config.yaml
n_layer: 11
d_model: 192
n_experts: 160
experts_per_token: 4
d_expert: 64
d_shared_expert: 0
activation: "swiglu"
moe_layers: [1, 2, 3, 4, 5, 6, 7, 8, 9, 10]
router_score: "softmax"
normalize_top_k: true
routed_scale: 1.0
balance_loss: 0.00513
balance_bias: false
init_std_router: 0.0276
lr_router: 0.000626
vocab_size: 8192
norm: "rmsnorm"
norm_eps: 1e-05
tie_embeddings: false
optimizer: "soap_variant"
lr: 0.00339
beta1: 0.95
beta2: 0.95
grad_clip: 2.0
batch_tokens: [32768, 65536, 131072]
seq_len: 1024
train_tokens: 358900000
steps: 5195
dataset: "wikipedia_en"
Below are experts of layer 7 (counted from 0) of a mixture-of-experts language model. Rows are named router (the router's row for the expert), gate (a neuron's input weights, with its number), up (a neuron's input weights, with its number) and show model dimensions 0-191. Each number is 128 + 24 x the weight over its row's rms, rounded and kept within 0 to 255.
Before each expert's rows: a language model's description of what the expert responds to. This comes from a sample of Wikipedia text that the model never trained on.

# expert 53
What it handles: Line breaks right after section headings or paragraph ends, where a new heading or section follows, e.g. after ==Game log==.
router [164 158 136 166 100 123  89 164 107 119 136  97 132 127  65 150 150 134  88 139  96 122  97 155 127 100  96  99 148 109 157  99 169 163  99 102 136 172 119 115 132 114 139 131  78 124 148 148  74 143 144 122 122 152 150 129 145 119 135 139 107 111 127 114 139 154 123 105  79 171 162 168  69 137 143 127 128 103 115 174 134  92 149 107 143 136 166 128 132 131 140 128 114 158 119 141 151 123 147 113 118 108 166 134 121 141 151 111 142 129 128  90 101 143  81 128 107  92 176 120 114 165 101 140 128 158 169 139 162 109 137 117 149 112 116  99 121  91 119 126 140 131 138  89 132 158 130 164 145 143 119 152 118 122 107 124  75 121 107 132 124 145 113 117 107  94 133 102 169 118 115 143 169 117 137 147 137 153 136 114  87  82 110  94 163 159 138 157 111 114 101 139]
gate1 [121 149 128 134 117 124 102 141 160 114 112 152 109 156 121 123 132 127 150 121  94 153 145 148 128 121  95  89 150  88 104  89 107 113 120 140 103 157 135 125 101 133 124  87  89 140 151 142 134  80 121 108 106 156 173  87 108 163 130 138  90 117 159 137 100 160 171 113  73 145 157 102 179 122 130 111 134 157 139 121 138 160 128 185 140 114 117 163 119 142 130 121 127 145 103 150 114 140 116 123  81 141 158 156 134 156 135 120 142 126 134  97 102 150 161 165 125 112 142 138 116  94 121 150 145 127 116 133 147  94 129 106 113 161 199 164 146 178 124 130 107 136 145 124  85 111 109 177 115 154 114 106 126 118 148 144 115  95 141 109  88 133 161 124 143 143 127 127 112 187 119  98 134  75 132 115 132 130 137 194 128 130 113 127 132  82  87 129 152 148 137 145]
up1 [128 161 118 123 129 112 139  55 142 124  96 139 164 144 127 135 111 140  89 151 131 137 133 122 187 124  73 171 100 104 146 136 145 122  95 120 122 160 117 151 148 113 100 132 103 126  89 120  96 115 145 108 108 142 162 166 139 140 117 130 145 217 103 153 122 109  96 101 109 141  93 158 107 178 130 133 133 116 138 109 121 135 146 158 103 112 135 104 131 174 162 128 156 132 142 118 138  98 132 138 105  68 142 139  85 127 158 127 127 136 120 130 136 147 123 143 170 133  96 166 100 110  99 146 124  86 132  92 123 131 109 150 113 101 109 133 133  98 108 125 111 126 118 135  91 141 126 118 127 120 152 158 152 128 135 148 122 147 135 171  94 198 138  76 138 109 108 129 133  87 126 150 146 141 143 128 101 115 154 113 149 110 124  93 109 134 116 144 110  77 104 151]

# expert 34
What it handles: The letter f or F as a word piece, such as barefoot, Benfica, Infinite, Hall-of-Famers, plus blank table-cell tokens.
router [157 150 152  92 137  97 109 149 202 135 118 104 124 111 187 106  84 140 155 143 136 158 147 124 117 138 145 148 128 106 142 127 152 149  90 135 107 120 154 139  78 116 134 169 146 136 116 138  97 125 121 123 143 144 134 131 141 100 167 109 106  89 114 101 142 112 130 142 155 108 138 154 124 169 107 144 125 105 134 124 122 123 127 166 130  86 106 153 135 175 134 170 153 105 134 119 128 109 124 127  79 162 155 148 166 157  90 123 108 152 151  76  65 161 124 150 147 107 113 154 118  97 155 151 123 148 155 160  96 131 145 138 107 117 164 127 143 118 143 103 160 119 123 122 123 129 156 144  99 131 176 142 140 122 103 125 103 118 142 136  81 181 134 125 150 110 161 107 131 102 136 122 106 177  72 109 120 129  95 109 106 104 128 141 126 160 102 153 143 133  97 135]
gate1 [141  99 121 128 150 142 104 158 121 123 149 126 127 130 100 124 159 121 114 156 107 141 106  89 116 146  99 120 136 139 151 157 134 139 102 111 151 143 173 161 116  99 159 155 131 143 141 161 152 122 141 120 116  92 128 134 114 140 130  95 127 168 126 104 143 121 110 161  87  88 137  84 142 164 153 146 110 130 104 123  97 114 174 174 148 120 107 108  68 104 121  92 139 160 137 128 140 120 118 135 107 171 136 180 119  99 101 112 110 113 176  79 117 149 142 154 122 118  97 134 158 124 169 107 125 161 129 154 154 100 120 113 130  76 122  76 116 121 134 161 141 185 145 162 137 104 135 166 150  98 120 127 155 118 130 110  65 107 129 139 105 112 115 149 131  81 132 171 132 124 119 103 138 169 109 108 106  93 122 123 122 140 136 141 173 123 108 127 151 110  83 110]
up1 [105 139 139 151  85 141 136 130 171 111 125 141 121 102 105 124 175 135 106  95 127 187 144 139 151  96 123 154 131 120 101 100 117 121 148 137 105 153 119 128 167 142 162 137  97 101  91 137 156 159 133 119 137  96 148 149 137 155 101 127 144 131  79  93 102 154 171  74 131  80 141 148 150 114 115 122 139 137 158 113 133 114 184 145 152 129 141 144 122 116 156 151 141  81 107  92 114 138 140 115 163 158 113 151 158 138 111  93 119 126 109 137 129 177 128  97 136 116 166 138 124 148 152 141 108  75 124 165 114 115 111  63 149 131 138 177 136 104 135 138 123 108 100 138 102 162 142 122 138 120 155 129 136 132 153 115 170 158 140 125 131 136 129 138 150 145 149 100 133 173 112 130  95 142 135 146  87 139 149 124  63 128 136 149 133 128 157 162  94 132 147 183]

# expert 1
What it handles: First piece of lowercase words starting with m or short stems after a/the, such as m(embers), min(imal), dem(ocracy), km.
router [155 174 164 118  89 109 140 146  86 139 163 144 114  96 143 106 143 168 135 120 141 122 120 114 129 126 149 155 152 142  87 103 107  94 142 151  98 126 120 170 105  88 118 104 138 148  91 130 123 113 144 157 132 142 114  83  95 145 128 124 138 127 111 122 149 126 171  83 119 121 101 158 134 108  96 127 150  92 127  96 128 113 133  97 121 158  97 155 123 147 142 130 129 116 148 158 166 152 121 104 119 148 122 122 153 144  97 128  96 139 144 180 128 125 106 111 167 135  91  94 118 138 145 162  70 175 131 160 111  81 159 137 157 142 142  67 170 130 129 152 148  80 110 148 132 130 119 133 110 120 113 148 129 154 117 143  80 125 109 112 117 158 139 113 138 144 110 126 109  81 104  94 157 116 139 101 139 149  86 154 130 135  92 142 112 140  97  94 157 174 146 136]
gate0 [148 119 140 141 177 133 156 128  78 162 150 112 143 158 126 133  97 117 125 130 138 153 153 113 124 154 139 149 141 108 121 108 180 123 125  89 142 151 141 119 116 119 166 103 125 111 116  99 156  86  91 155 120 178 125 137 157 169  97 101 117 127 130  89 135 142 132 125 146 154 126 129 110 133 125  85 119 114  93 106 112 133 116 136 147  95 142 144 117  74 122 113 172 137 173 133 182 112 128 127 106  98 134 128 121 122 112 120  55 139 143 155 107 128  82 106 123 155 158 146 148 167 149 118 168 112 120 173 114 111 127 153 157 162 145 111 126 185 141 106 100 159 167 157 142 101  86 130 121 152 105 139 139 135 139  95 142 108 155 142 139 122 125 144 114 113 112 117 165 171 111 171 156 113 134 128 169 129  90 171 118 151  89 124 138 101 106 110 125 129 123 160]
up0 [146 132 101 145 117 122 109 162 144 153 101 113 122 159 157 151  87 142 172 112 106  98  89 138 127 159 146 128  96 113 111 153 121 166 138 101  93 130 113 125 138 167 168 102 105 175 127 109 143 151  94  98 162 102 112 153 158 143 104 138 141 165 128 108 123 133 144 141 110 128 120 118 136 136 149 124 139  78 201 160 163 153 132 152 112 149 108 163 113 132 102 103 126 121 129 152 158  86 104 133 110 173 125 162 133 157 143 105 116 159 148 108 158  90 104 128 140 132 151 120 134 120 116 165  92 127 163 150 139 112 151 120 156 119 103 134 133  82 105 111 121 130 130 133 115 137 168 153 150 133 152 152 130 155 105 151 117 105 129  82 102 176 128 112 173  99 139 102 156  89 125 139 119  96 137 151 136 156 104 136 115 139 140  97 120 123 118 188 188 135  96 145]

# expert 26
What it handles: Lone capital or lowercase consonant pieces starting words or table entries, like D in Duckula, CB, B in Bola, plus "well" in "as well as".
router [105 145 140 114 158 108 107 130 142 128 166  81 126 117 148 155 106 109 125 136 131 135 131 112 134 149 114 132 154 100 144 159 124 139 117 159 168 170 118 109 112  69 108 117  99 135 128 154 121 136 113 150 162 165 165 150 169 156 127 136 143 104  98 129 130 108 114 156 145  96 104 107 115 141 105 114 140 119 118 121 140 156  89  78  99 143 111 143 148 107 112 141 151 150 160 168 103 135 170 175 110 141 110 141 104 122 146 118 109 111 118 108 104 145 122 130 109  99 120 130  95 139  91 115 140 131 193 151 154 133 100 126 164 104 171 145 114 166 121 101 179 119 134 161 132 153 114 138 133 115 172 142 119  82 103 125 136 104  94 164 108 141  87 110 127 136  83 151 134 162 138 165 131 122 117  88 140 119 114 119 165 128  83 168 150 151 106 116 138 202 109 132]
gate3 [106 104 139 162 144 129 156 119 125 134 144 112 140  90 143 154 164 110 150  96 130 151 145 157 115 170 114 127 147  83 107 142 112 137 150 111 132 119  98 122 125  97 102 114  76 145  80 157 116 141  63 137 139 137 144 154 132 124 134 128 106 108 139  89 173 143 101 127  96 121 110  68 107 129 123 150 134 141 157 145 181 121 118 129 140 124 110 127 150 109 104 152 105 142  96 153 180 133 100 115 141 155 158 162 143 135 110 116  98 124 123 106 175 137 162 131  77 115 135 124 116 130 127 101 132 111 153 119 164 135 169 124 163 154 151 108 129 156 153 163 147 117 120 136 171 129 113 138 148 132  73 110 119 130 130 180 119 134  99 129 132 111 107 158  93 126 120 121 143 135 137 141 115 139 145  96 170 120  96 110  68 135  97 136 105 125 152 142 115 185 142 190]
up3 [128 133 127 100 123 145 173 122  94 119 139 103 130 131 140 130  95 151 136 159 126 124 129  71 141  91 139  70 164 137 163 168 115 111 137 152 108 110 147 162 105 139 193 111 119 136 134 105 123 162 158 151 141  76  96  87 185 150 111 111 147 165 175 126 125 124 134 149 110 163 164 148 113 119 170 124 113  96 137 108 140 109 113 132 169 150 124 128 129 143 129 117 114 123 143  90  92 111 110 184 139 104 180 156 114 120 106  98 158 129 116 150 114 130 137 129 144 110  84 151 115 122  92 124 145 169 166 150 156 126 118 149 142 115 164 166 144 123 130  80 126 148 161 118 142 126 134 147 111 129 119 167 145 102 122 101  99 108 135 104 138 137 101 140 170  90 118 133 111 102 113 133 120  91 119 125 142 108 169 121 105 135 152 174 112 157 123 129 152 122 100 149]

# expert 33
What it handles: Line breaks ending table rows and list items, plus table divider rows and race-result entries such as 7; and Ret;.
router [118 161 127 132 134 102 123 107 112 136 143  85  86 144  76 146 115 141 132 139 118 148  85 138  99 131 122 167 173 124 151 106 173 172 159 148  98 143 117 137 116 114 100 131 165  99 117  73 115 137 103 139 141  90 141 125 166 116 134 146 140 113 101 122 143 164 118 158 188 130 152 134 104 126 116 120 172 122 106 133 153 120 148 109 141 108  71 126 144 158  88 144 134 117 115 139 163 128  94 118 151 132 141 166 155 152 135 103 120  97 163  96 104 126 166  98  89 132 164 105 122 155 114 119  94  97  98 161 161 120 117  96 122 164 128 123 135  86 163 117 154 127 151 103 161 150 112 137 147 147 165 129 129 107 136 100  89 154 130 148 115 110 147 128 133 171 157 127 120 140 124 139 124  98 137 143 127  83 131 176 157 107 106 147 139 111 110 135 164  85 153 154]
gate2 [190 113 141 135 170 195 146 105 186 145 115  99 121 158 126 142 118 125 112 134 116 117 144 158 124 145 123 166 110 114 132 146 117  92 126 163 139 172 145 122 145 135  87 132 157  97 115 123 111 131  56 113 123 118 146 126 146 135 142 145 154 109 177 129 158 147 112  92  91  94 120 160  83 137 164 143  97 137  93 151 145 135 133 109 161 105 124 129 120 151 121 175 133 120 104 116 164 115 135 139 124  96 126 114 133 106 107 133 155  89 134 141 125 115 101 114 113 124 129 132 125 179 126 159 145 119 136 119 106 154 169 181 178 119 155 125 118 135 138 146 154 138 136 147 132 126 136  70 160 166 162 121 158 162 112 198 143 117 157 135 119  95 138 126 133 101 107 152 121 156 142 117 140 124 122  99 136 123 145 132 133 123 141 125 154 111 125  81 167  89 130 106]
up2 [151  99 155 148 153 161 135 124 117 140 141 162 101 140 125 125 120 145 132 133 127 132 133  96 123 128 135 154 166 124 121 153 121 149 164 153 126 113  92 155 115 164 134 150 139 141 113 121  92 120 120 117 136  92 121 122 166 100 126 125 119 132 147 116 105 166 122 149 144 139 136 158 155  99 132 119 139 198  79  90 134 127 171 134 123  85  98  93 113 133 121 135 120  81 141 122 181 128 152  70 148  83 146 118 131 140 152 134 109 133 120 142  90 168 117 134 172 138 166 118 145 130 151 115 145 127 136 133 135 145 111 120 111 137 157 111 162 104 132 150 163 119  92 153 101 134 119 126 125 108  86 141 111 146 124 137  92 136 134 137 118  91 140 120 128 198 173  95 124 167 184 176 134 133 165 108 128 135 123  55 136 156 112 118 141 154  92 123 178 137 155 103]